Weights of a small mixture-of-experts language model, trained from scratch on English Wikipedia: width 256, a shared expert of 256 neurons.
Below are experts of layer 4 (counted from 0) of a mixture-of-experts language model. Rows are named router (the router's row for the expert), gate (a neuron's input weights, with its number), up (a neuron's input weights, with its number) and show model dimensions 0-255. Each number is 128 + 32 x the weight over its row's rms, rounded and kept within 0 to 255. Numbers have three digits each.
After each expert's rows: "mostly gets" lists some tokens that are sent to it at least half of the time. This comes from a sample of Wikipedia text that the model never trained on.

# expert 1
router:090086164127181123088083155178155132129126135109163130109149090131127079114135105088143106146128199133150151161163129205108146111109135138195110124160045100096117177128120109136109125122097132133168076120086171090124126147088137140092132179168105063116139147130149137130144112144142186095154132089087066055207097100099136125133139132132179138106107179135133112170122130151122139114123089141148121100095143118089147096129164171133124124127102139152070133137107144080114158116117215130101185088107033129185120174121107114125073144169126083067141146170127140130158119115115152208096145074142155079119107176112143099124095079115076163121162155089133125137136127144079143195083126135100055130077084108115127147121146182160108100089171158149170165198178084090160087092153115
gate0:079195139120144140179121057148118142208162121106109104154132177154119103163126150090114123149138150136107142126124146114135200141122142132179096066182144091109157120183114104164096150163049147102113140126137216092136101085145064174094137141148158115075068119112118128157095108135113124127115112110076119135177129169161129154126120125156148119149189114122110186164142136148116125140105060204201094111125107133130076113132136097168127143114128151188110083099122154121122093122139191148135129132093144106117121145083124118115079108169146147134138111142080126072148087170164096161217145132164081106114151124146114116208066077148104122135173106146160099120099165167177214159112149155137173105116113203096151083106078164136149080178147109120138119097108093179123130179125101
up0:142088170177148091143163128074061149021161148176141106134110175081083089105118177098114192102083175141093099080164117136106096134131096137147073152150150102101117114195093100088117116105106155194094094067122156155179117103068090147135170120107090100138147097152194113165155139132182140088148121120134184053094132120084109075075145150164092132105108178121154119124140077094150117106110135151108143130107102114138076144095104110096115111132125082091136172113146128141088062107127177101116129144141160126166135120119110128134140126117193154176147120076090133135129135111102130082117144164093133179135157189174153129111105118123214188149137079167113121106172157100149124046145129108111095129122129115183113105132172119159131136064130093107177127168171096138137123090157070
gate1:112171144139066175167167146169136103152177172144110083142157131163177126187111089072126091070130134093049156174145161124109079120116124168157204125166146119194140120102112139127094144182107162134132100095132110147085129126182116117076140112126055087100118067127134116094092145163129173144118134183134149143131123142089201114121171158141116117140083139178157201163113101190101115132124193125103136171152103086126120097096123156099139121128138128122131094105068153173147103173108129170047111171182175098155133166088166132158191168185134102141154137186090103058152095105115129154158126100170140085105088154125121105085209123106110141142118169109137125127171108094124116169128148128178107172122122112103175136103161103157085107124122065137145150176171127111124158172157124
up1:095113153067110150153097154107145102118122120139127131146106159177137067128105123076133174123197108116144082098087123101160088153147130078096170122114194127118197117150112114071156174091117136065106062090108091120106113085078162169114120162151080111125119137142093142128069157127171153080110116144167087165130139164171105106134160142150101108077214158136146129123084166115098181118177155159169128134075106128127196147111146039166172093105103104148069141113196156115122029145090127149162126123164042136127143144217153100132138127128091146081156166173128100103149118094084131124145175138125204145109137116111099074140178179136165111127182141096173129135132136110131149097149154143124084157126122120141119121178088105139171093125142145117134145181162123143163096172130122
mostly gets: " \"", " Al", " John", " El", " St", " War"

# expert 0
router:110128180159128113103121151155124120145168116140138160146185094098128114124193118119161120155134136111104133156140176120136134166114144053123142114109139086124111165159110143084150209174126165116160123109126163095139097158100148134125189111130159114150170153125125122122118107111140163118121117077127124108125089134098162183021148169146143094153066175079109061163117102146166082062084116112124173112116109162136081096116175109118112099163161178099065142077112134097118198139086123109155123088084095151166122120084095134169089087146125095161085095120051215125091077136159139085142146133139185160091140163142162138116106124108118129119146099090148111160104141093142140136107086150181126097081176142110185056177131176138115196176134109167097203143158114138180066089100132
gate5:171154069161083184102119183168152098113132128175086134108098127112149076107105142103113095140181179095134085184190133160134164176124116130116081079091147101172174139168047110128115172109112214084154130094168106170078147118144137109146119113129135139136157088118132092100159144101146120151052191096124113096055143091121197144100143149101090060123121180072109088115074145206149109073142104080111101147092142103137137172158166117134117045136121120152111153118124136184095107111111083117149125134076092114146163118118096134148117153136154132102171077179087153121102104143131141131158162177113165148103123103092110163154114117105090126100104145135123124190134119114146109153113145162176166109108151109071158105043164144128115100111048132117132171114126150161139138114207131
up5:145140124067142211122069100106111144080117149103145133126121153192123177114175126127168169131158111200175170075107189147168150158077130153137138114180085090112117089150105050102135132127141197133091174163119104109144174177115140095164173138118162102164204135163104139153160158172116146140160159137149128083104170109148175104106072138165083130071134050129123140122095133113193132144095120141073114121138109091116137130134118114121148132128141138088176088141167125113102157217124167165125144117175115092159172172140142100148119095131097089123115147095139103126099151147134101087158107121133115166111132100115118098071130138133161111178105198152145153140172181086158135132093090150139089078142111153102185180128059133089126102130111144144169076095121152161099038165092183
gate6:126129114121176174129119176135137103068170137134182057100101188097129087151085104132184133180119093113165120131098139144112075122099086154106130177057146126100123097146123110090181125111101114102131115139077088071081104149132120144075141064165097112104076189146144124111148105201131057205103125162110101100139134148119108114104174095141154119184126132150182161116140123162145128174135216132073101182164138078095110199100134140102134163122069080149131122093132130102159142115101119136132111076135121149186091134142111116131139136140088139135135087095133102175145187109120145122177074126119127130095128067120125153175064102167132158146129135105103140134089120142121172138140118138149125173168110042125143080133179083126102142065148147192156106086113135105156071194071127
up6:109111114121119116135160202133122122162128173106133089110142166145101083118096157121132214095116177127156137111161169147115140151096092119144122127130148159144135142125103102069148118127122027134063106085104092145125120181151154155125086130136121105088120187127129133124192185130131211145099067088116132067105101149124071121182131176097127123165059087132158123111117156124074162144139167124070156107125089152178090138130189082111141172097068103143150120144130155101086124166098135116074135096133111145156157148161137059180073108187169084148135130122133149096170092171107136165160080180149139137162130167117083137126120108104165087137163219088103154172141078146118126158064156088146134152072144154178131152105176100122135133172153107107120105063107150125120190165118120
mostly gets: "|", " the", " their", " its", "==", "'s"

# expert 4
router:129103125144194079131110126196082125119149091133137156105141116094128131088153058119170099114144106096136121151170133171071133139086143152153152112208109088113116153113102163172187170109139144065129129038125042120126148139145150127170128111132154090122143128131098134169101095084092160051187116114155156118089129158099120140082134156163178085172124135133139180106157149057130139115157131086142143115109121123190135096134151131119148119167179171096098146125113118075081137156128118125124100145148130142127074158096057121124105120146108165109143180157089129117051082129097040216175142089123134116081103147132121130133125129109102141172122131109145113217098127135136166121083113147107113125128146056191164097144126134116135194120200158084091116148177074132144085082135120
gate5:165158168138133076167092179160119069109183146152111104167131131146141167103105116120106079156071154096127113093161138171118165128142198145088139124123161127105168155155106172139152126164141094130121161073146100107126090111148182090131057103093101159168110140152226142130146160159114185126123139088132177150087160149131154152161133124139132111190161137203063120115097140126103144108124126124086128124074082138141166138178165185087142146093087100091117089136162150077152123115119061154140153121129151096154076137103137145041075107110139084094191113148144148130116116160117126066119091108141116108085123104164141112091133111150105084110095148157103166198154178206146135108081164127130123109110117148180168107170099133155142089109104170197137158048163148102166133105188092
up5:130140129117101158091124094141144145136096113148104169084099024142130117141096188103103169118095185124151208136100136096194119111091120129195193138064102064111099129095119081148145132097175115106120185140105107094072128154126097176156165150121130138110137134135117130167106177156159108148061123162144079070188065114168118124123127122146061106124133089095097151126121139137165127143161104151172145146169135136142141141133130021168094116171161169180152148174156155121161107106177107139146190145114134128089169092091150131127124131107122152090057104133146174089147156099178217157140128172083093087114093110130151152105092124075164119069135149133117121131163093127143134146131111176146162142061154130087096121144200158072134106096108103093123100072120124133104138110107109
gate6:145095111168153127073091150179109147186108117140223045183156164135135138169138167124147073122109100148113171107152128171121057080134092136162105130160157112130134075111187131149125136125165116079104156109105113106224107171188167143133090128094101088140129073156162125199138107154140083124119121157156151082166120081149162121105153158119172166124141097120107109102166107140115135096097134146167121113117166101145132167194099106146149125177098101169124110157057171094045107082078127134140073134101120158102132171144130155075132126196167088129133114171148225164094123112158123103127114134133112136089134196161153099112100089154160159131162120150101116103142178124166125084130133114089158114184127132135093161104082100153169175066128153098129134113100099162133096118123182
up6:132187147143156175110056119123109080135130154056077116195105162134092097119177193184136079181139097121126110221108134123167111102084089105153116094123137164121114135165155132096107143083168171143153137094131066181157154143131097110087123095044108201181130103136115129094129116096120117134107119188124146116147097131156172170136118123126103140088154139165140129093138155109159138101075180146195123156144165120126143087149134135145151094163159102113161080197083118107153101137134149182135112141133071136119140124117154089086129119155153149093110153103124143171120196100111122137054103159091137162094149171070154163143114121118158098076164123183168090135110114113163078115128099126108083087207131110160086137144063189182130094094166131182176138144108125119169106131089120
mostly gets: "In", " a", " not", " an", "On", " any"

# expert 5
router:101084176106162122061079106174099150082143138079175160100163096116172064137105109133153103175107191134151212135146140085099143111104154094152162088133099148087103163103139098189199168121119126153133092191110172163127139156104152118123109157126070069139140112121101154108149135168100122104149153128093082153197100085076138167120115114166132088135111171134150090117138108094138153078131095151164138136093069137088138092178147154133125069136128156122139146155103132074099167134139195139119127124097104156154098174153097101173099139165078090179096115165121134110135136128117170164104106127114174062148083135125133125135067124163140136109171159106154128104197113111095114151103019172077088192123110131134124084141143173174132123077193156120133168140194116136129098103140159
gate0:048112125111170127124137150147150086194088141083098127117153121087151122154107142164093107122105089141116148104108078145129166187129117168124131152117134133177143137145184151149094104079047113100160152211092120143089142120170158177124160151150113200108100133100104131111175106136164172155117125117129144131136097159094184101135060097130131142136187093189111142118162149148173124104137130139096115117121127146135167128141133101051124142111123161129158164117121159139155104075109069110134158151121159162132106079037090157180111139090175174122153122085162114103123160107069126145087086165184149099100144150098115170134136083108132149127093154138135104076153161148163154149180130184147200133215127152099136151155134136184165179019096109182140204127111109121135128125156173
up0:099208111110096122142135115133102107106127139123151134158056097116109094131170181121107126081120105089092148064126166114123114144070135150108147114176189141147135076131113092147074094140145120088152148150080074142070093188133157113116129105098142155115103154153138093178125174151120132191127148137121133201120161159159114159150090099104097145109111140120097135139049174185132124188054171140157136132147066113116110117095134127099148182078083102112127145098090166184145154163119061135087101145111132159106115123112174164144132079116134165097127180107137219191163122116108099080126091127093101158084127157156071152165173159099110187165136201185114161185137141127120164155151137139121121089175136127138142166182100145088119174092143118110073093139147077127180113121182112
gate1:137120138121083128163104105090085072140107156097068155162123044155137076138113143141094120093144137101131190138126142097109094084127072133164114132097121128123124088106146122218166095163149082166102169146161184136138121126164167135115126099120102126133160075122072127138160193140175129105185145097196096117154138103137156076140118114120089180090062103165131165167107110170160140125134102119130132163090150112135123094159146197100105129123154141141114055176127167121119186117151120111129180207147080152109100130128080142100126123141097076160157103086174094106180154208092116192104176118091128068158084152116123118117129088129159123151078184134093093100131134142098127107144070175109148137164069150068107188109146140067152140089155065107130133129103154082120165158156128
up1:137085193150145105063116153215111107124156148164117131148213125161134101136104146104174060167106205167122183100095113122105130081106128112105131107107110176075106124162160113152177162111103117165136147179130168075155091172120118140154149107106070128096128169161135156122145144156111177087112144147111138118194088101094136123158143114146141133125116135156173085078089071117096110158102140090116152111145114108084134116123127178147100099136112146220113081124113143083177151125118184118111181087105103116144105123147119137145082095107171119133104129177129081112144141127057147166107166134106133103113113182128132147153086158131104162162171170113181106120206097176104144120103096097068109157141074122096083085177130130182069107145161201111111191135134085180122090162084111
mostly gets: " York", " John", " James", "ah", " Mc", "ya"

# expert 3
router:134108139135144096099120099137114155128131122104135118168143085120179092101164099108127096129130117083136111100126165183135177113097203126144154144173047097123104111108126179120117140130177066138132093130079129142063122107131225185133114084174199126113116167127153118138065146077102157130190147098098116149129137168094127127028139131130092070121089171137097163152147135094155132139121075141129128133100120177104160067118153106091141094149067137104138148159130100099112080132134146114167149121159143139132111128153122108184063153120101124093112138146103168101142118136132018121075126142096190131047147107136097091129117116097135154082174164099120117158111219147126149134138119188165135093188200069165136163087078142093140133123146144167130117119126172117184085121169122
gate0:124195118132162130171148131226124109133133137116119117138130108099091073072138143141125146203130127129139162132162161170164092177101153083113161151122050115177159120150086122143169098158114145125091174117105130093126111152136052146136126089061142140127115123175143135122117138128168128112142144193115159117054076141098172167192123114089200161119120128082113171100148083107188112127142134136144168104144102105093128152115142161116123152094118208135084101142136113086113143110167144122145217140122133123102149106113129103192076085083131132073199117100057149159067097167137063101095155109139114141126163096192124154138096136106118194078134133145162151119154105110130176140093127129117148060133100161164126162162082163115155104193055097160152139095115135121092169154116112
up0:089172091170137182187083084091106177185146143098079117161105058142109172094147113079140133098125093169130109168178098191121053087096132121127154153136127120177123161105165171109139134175131071096145151154193131105139171126145135164136159089124112127145173085151048120165158148124135171116150166100150116105144090110167112101140134116134035160103114118100077073165109130153111094155115155204166128149139163130145102101136127117118173143072090166051101107164141134114122135107118107106102119139175126118085101207117154158133091130139139114135087155182104151150126112179106181121203127132093131069134111127169122096138093159148149137113182143130145145168133132092111106083157128096125150115091115126065154101125177154172094085141049117201121105142163119069129118094116174
gate1:105131162145120143192179100169092147103113170139136113185121165172221133103141079095108103123132089132121181118105129119165147136125161130098103164213165162139149117085107176097091088153133156107138122162105116134128107129127103160100093104157088113132114145156096067103091132092076110020209170204162095131132092126188095136154149159112144070105164151110165158126118116135085109168080142090174144134131127151096164077137117148114123121173121151170182126139097126145070175118100091070164069117137124113128167157142171142098136131171136099168110166107133110164137135151132139073107080156120115137121150087130106167146153164140152102156158121117056187156117125160102157193098134094089117128123125081018111143164117144113121235124127125155142116148098142136102132158163143
up1:128157165095164153023101153101193122073135115096093156098126116055070154107157153119139137099138127117116133058141114133144131114187111135115154103151168144079136118119094142097106165123106142141115152123128092191129138108101102127123117160106183146193172090159142069086102115108122135168098145120145143098117097119159162137107158166093140126151164153160128142166165150086099117130162085144093154071134071138141117157132150132073129207064181160095143130161167084114128153166136101136098144142156176110121139149099152088116171099125141164125160093170165137130145176075157161085146157145146102135095138148110152113089208135115105080119164148101172163255079178157124149137087113149151066094091119069116131099067119154161090121126157173108185134159113145142142105091054154
mostly gets: " on", " and", " but", " has", " that", " which"

# expert 7
router:087130142137160116101129125166086135168160069119155164074149104110121115092101115136141149134107198135168158122122086150063186187117165187124051092154180087111090143068142137147102131119171054137192147088102142148132130069142169111120137067150132119147157151119090151060074153116103117110177173072047094154158111151083145179116115148142152083124097156101097121099086168207122136116145107122091139127144175135105082157071129123117134097150144145140171144122100120107118138163040183148090165116112121148151110132123101148194104184136123078101085176128116118122136119173117093099128168126160141124110195172105201060101100115173145152104136105112095146152108166124141100133149118109080137147180170123165168100118090178067159144126134157160166108103112146095107150118094127
gate0:119091144174155187148149166115104115102087140146071175115144190186085112075154136115101175159131147214156172117112125081146149125065105144172175087110139118087148151116163119137120103119154113081123091107137110118125121161151198091131114138152149138159121055116182155070091096149140113131102083077117183082055096130081086151180165154120126166119112148092148146127129179126111132104110104151118132124141146124074097106089154094162154123133120133143115112127087144126159114121089125160096216170105084107136136141115087176149180150172126134081046185098123192155124158083111080142149156078149139157156109115082134054111150108068108106109146119118102097109058190134129090102163091095088135100148177181115084120125088125147164110152120158138119174115148100145112167179177164
up0:068148199109150160143082127071157097166120129150126089156117082134126112096150143132171136150151112112113135177193163145093107125155104144127116155129089093095166165195122156092148152077123127098148193114116108097114167141164118130152125141150180096140108064080194158067102131093053100118136132120151154148172115129131090120107144232121078144113184043131120177105135109031110098133082148135124140094143147154131126160121149179113089142189123116164142123091093064067111168126112133105157114152119141102150102123168091166065124116158121133147177138131108082128091080104095110112132071112152118134096119174169109118090172143120095132173094165114148082084128106098085070136119126118095106089061114148206135143124115168089113152135116121156069114155148181143064157118167128
gate1:129163109188163106183115117163151112194158139164168162130104166110091109177126074137096109156108161126120070182131119131103148125126061143123118119123112129142078110134070172111097137139169053142139204141133084120097166101158141084095229145102126175110149162119147167125167132164124046109112115148126102132134125139065164145099115104212103137124117170139120093103094145125107133115108168117113145157158129110165084152100117139158156157113140116201143149129089144095119090130099112182126054157158155115144194123141119150120126131071121056134131146094095149132090141130102155134134157089108087115157097101139183117136041112097129145160161193085057092159052162165096110133070159163163087155149136109147128146132090146116141159218111088093175095095142127132132166098109142
up1:127081092117097123173150076108130134137138094087146146107118204137099166112192101147105124149119121147109086119179098120180111074179190168161140160133130076134155138092174124118117130163108155064158115103133135047094109170150101153175119171064105121136087169175139151124166155133076116158110127171192210108107112162092144128121073128183084102135126138164091132114142139108133114130099101141148125092094080148132203117162126150157095172125145136048139153148126090150132094149179151144126148115094132180162101153121094123038145089170109126175147130176175137113175124053155146053120126141170131114097118122097123105139145110160076108099123121172154045124162127086121088079160132123091092133135128155124152164175078132118143103208107145143101078167141116146088148183118116
mostly gets: "′", " system", " species", " city", " water", " building"

# expert 2
router:170084119145178120168127127165170170129149141140129109170186114072130135105117133126089041134137100103151088169122100151126165061098179186131102180173144074125120132095084147106159149095114146140136107170069126159075107077134148153138110098147127133099100106116175146105129128094133109151118247109086173074126152105067184160082150145077141093102092134065120136198139130154129155119169144178136144163127091127079084127150141116070137076146138167101093135092063107113134123167065168178130126102119119194143119142128157102106129196147082121161083115121090119074143101141101112158107139085128175145146101123072128099115116061121129092114160096089101086188140168116110166127117139145129142147163168090150196171106132144166085145105139125190131132145164140109181099103134099
gate0:138088115127122064163131108101100106140134147107112126179198079127127139139089135114162106113100124173174147194071098139153152101134153191133141203113090159138083189125119086136140113119038122156104134124126105131147122141135123165144135106146157130168159080188032120138157087131143166116091170171099143134143123136111165144122118151078093095104111125078068087074152103088077132190128113154091156149122144163160100056093109128126115137152132155099106129105158134168116080109103129128173090156123067126121153188138056119139159190125135093137170083108128120127153103096110124161118168148131134132133160063160199064120151210056133102134090151149168083173114116180126084115155107192150199119143136190159174138142095106139142148134121105162124139165129088122079156103100145
up0:132146180064136108144143079124154127135156117126161173107078134115149145122116111090128171130094074132115104115090127160159153070118145120121082115145101111140144131139187138065075147101129123148129132111089145219115159133112126209126165187145136160173145132089160133105089129122129135077167100115156071111170078081136159156139128091099108143127189150182164125123173132139159110103154148108130085124139111192093126147147131132116091166132139114159084039101074172098111151104157119111086124105153091112082075125144116111117141134131071172163197192116125093139048090157145165142124123109115121138072102137130141114105170139106153090141096116206103133127219104060139111155102145126106180148126104116126140093095078125102132102200124123144088148138188170171059076111210089
gate1:112132097150107137085151103116094100133122106129105122181174091153156152101103102120143143098137114175135156140151131073086128148093158154117085101118131125084135054182138066056127085146109098087090149145141137104150176083112123078166097059170097102195151114134103159130136120139089147125167196171154187106125068142081111099135109065148162156117105161095154127072083132136171143133151151085126171168094112117115083067186190104173122167121139167078133144160118134140140104129167139101049095114142093149138107101120175154117109156100158089094186187134139134100139130132122134094156105177109129067111147146197191108066116112079126092162176151104143095132111113109084139107080175119193157101159128144149119125057114150086082146162157105098106105095150122111115085156113203
up1:136126106088102109122078137108143160108113115116173137115145126120052136143112140120145128079130128176138151116142153109191118136129197111128155147116059087163138128121132094108090109102132067161162132095109146111124152147068062199135095183119129156107128163134125143223138119051132188110158118108135144118181087134142135142148087125094158159115092110094096053166063103135153098134102142171152128079140146112071132116162127119098140132059149141155141123127147174124078075139180160165103133131128090207111157098157110184115076076121134088067174167146133159125202214132139127141121143138118112177125133129095113130153140162066153096177129073118133078103056069108108132142174139146152136092125151094127108159127076023099134122145161087095110140091164122127111150086105143
mostly gets: " |\n", ".\n\n", ")\n", "201", "\n", "==\n"

# expert 6
router:056107122171124081130147087188159136117193134130126092154188147128120104049104105135130098177166165133130139131157101155124150146141154172123148123145139115083135129116115144125149156118145060118153092143088103156102142099136107182182126135119173112126136102136120136138142101111135119100079152113130129136126107128118141156064145143081116113147135146090083152153120151122068117101172107066119119168152101148111128079207123152099153125127133231098149124091074062104082117224120122169134138126153087168216109143129094121189088138156086088059104173125068109101130112180105112139129144082170185104138108122115176109150142178138128143078199089078106169162139113067147186134155088123102078160165156148170152092198119136103108116107189178152152174101128091136160111138137129
gate5:096184066115110119120115069124177095179159141128149185198104142129153117130156135169105056121135092112177168101137157103157116080105085110149085108135122082114131085087128207101107185102141128179089150196063155131143164165128144105127129112182154156143139132113109157091120075121152143155102190168070119106156129171169086108081101099123113115119121075168106131118115143083123105107104145090110161134172114089122146083144093142142087149116098123097112028088199123159115127119060158136107152091124120139155087152151145139096068031134139108121146114171098117138090130142127136184093129134174103122066137138166154160165090092099073119130141127138093101213168175148159068088126109162148103104121092096121137078123138192093130155162124132091070118137085121113133141125127151
up5:094164107190170142045135097054126163101152151114120129128094181150205150160150133111158100151126105131133125095115132084139123111126136088106181131141106181183174052155081153209128149123189131148075122087159083162093117107138168097096142187117154086178161148151106087090137162100118128070125113165087093101163159153097141108149135129112161124153090114130108151139122199127128138135223120127110149132076164123068151147148120105147176165133069120128130158124153129149135135198170185110165081107142118178150079134120124112108112151126162129147131111094111158134145114106098179113086138167153196129135155135161126112098067197122151094095153141150091168085074108167150111143197123235053118096143120119139097109143112149136112105135119068109138121132144125118164113159171139
gate6:149135103129194102156149087146030118131080162097168119181125133089076174095071072065132082115154096186146218128138146091111172173187092148171091115160118076163175141154105018111103096121134075113134087101100110151068124119118060125150141152166107159157092113093133136164152102131145080154118054125104103121155137164143115208070134162132141144141084137123139128117161118118127146119080153152128183093100075107119126166051110117101135131157146133075107145084180139111135117155099166109133119136095088127116101160118106135132142182129106129146062121121134145123171122112140131103160168127170079155137161155127122164110171107161134104104146114140100101127100135129177123123063161059176177159113116124090068117150135158122135096121190141112107127119122160082137091087085110
up6:131150105120144171109153088106137153155133125124125099167149108106089130095130099113124122130121172125088089205122141155152060138123115138119077125134111162164202122137088108153156120112131147032146088117142125110098085133126039119097158135180162132098115139141102153170147176110131139161141080153111153157108056136105128066116130144090130072183185164150155110128046162168118125101139137187143083149160152124121069091055142115143160112111147045135116140132119146170068191149160187111168112175094119113136138148133104108151101183201089121113056156098141135133145105146143133083130067155125095085139123110085130130115124135111112199100125149149132097135153121192131152137070113178143164177202097134139153141136108101079162123170179125134106150111071176094135174130073171
mostly gets: " ", "0", "4", " (", "6", "8"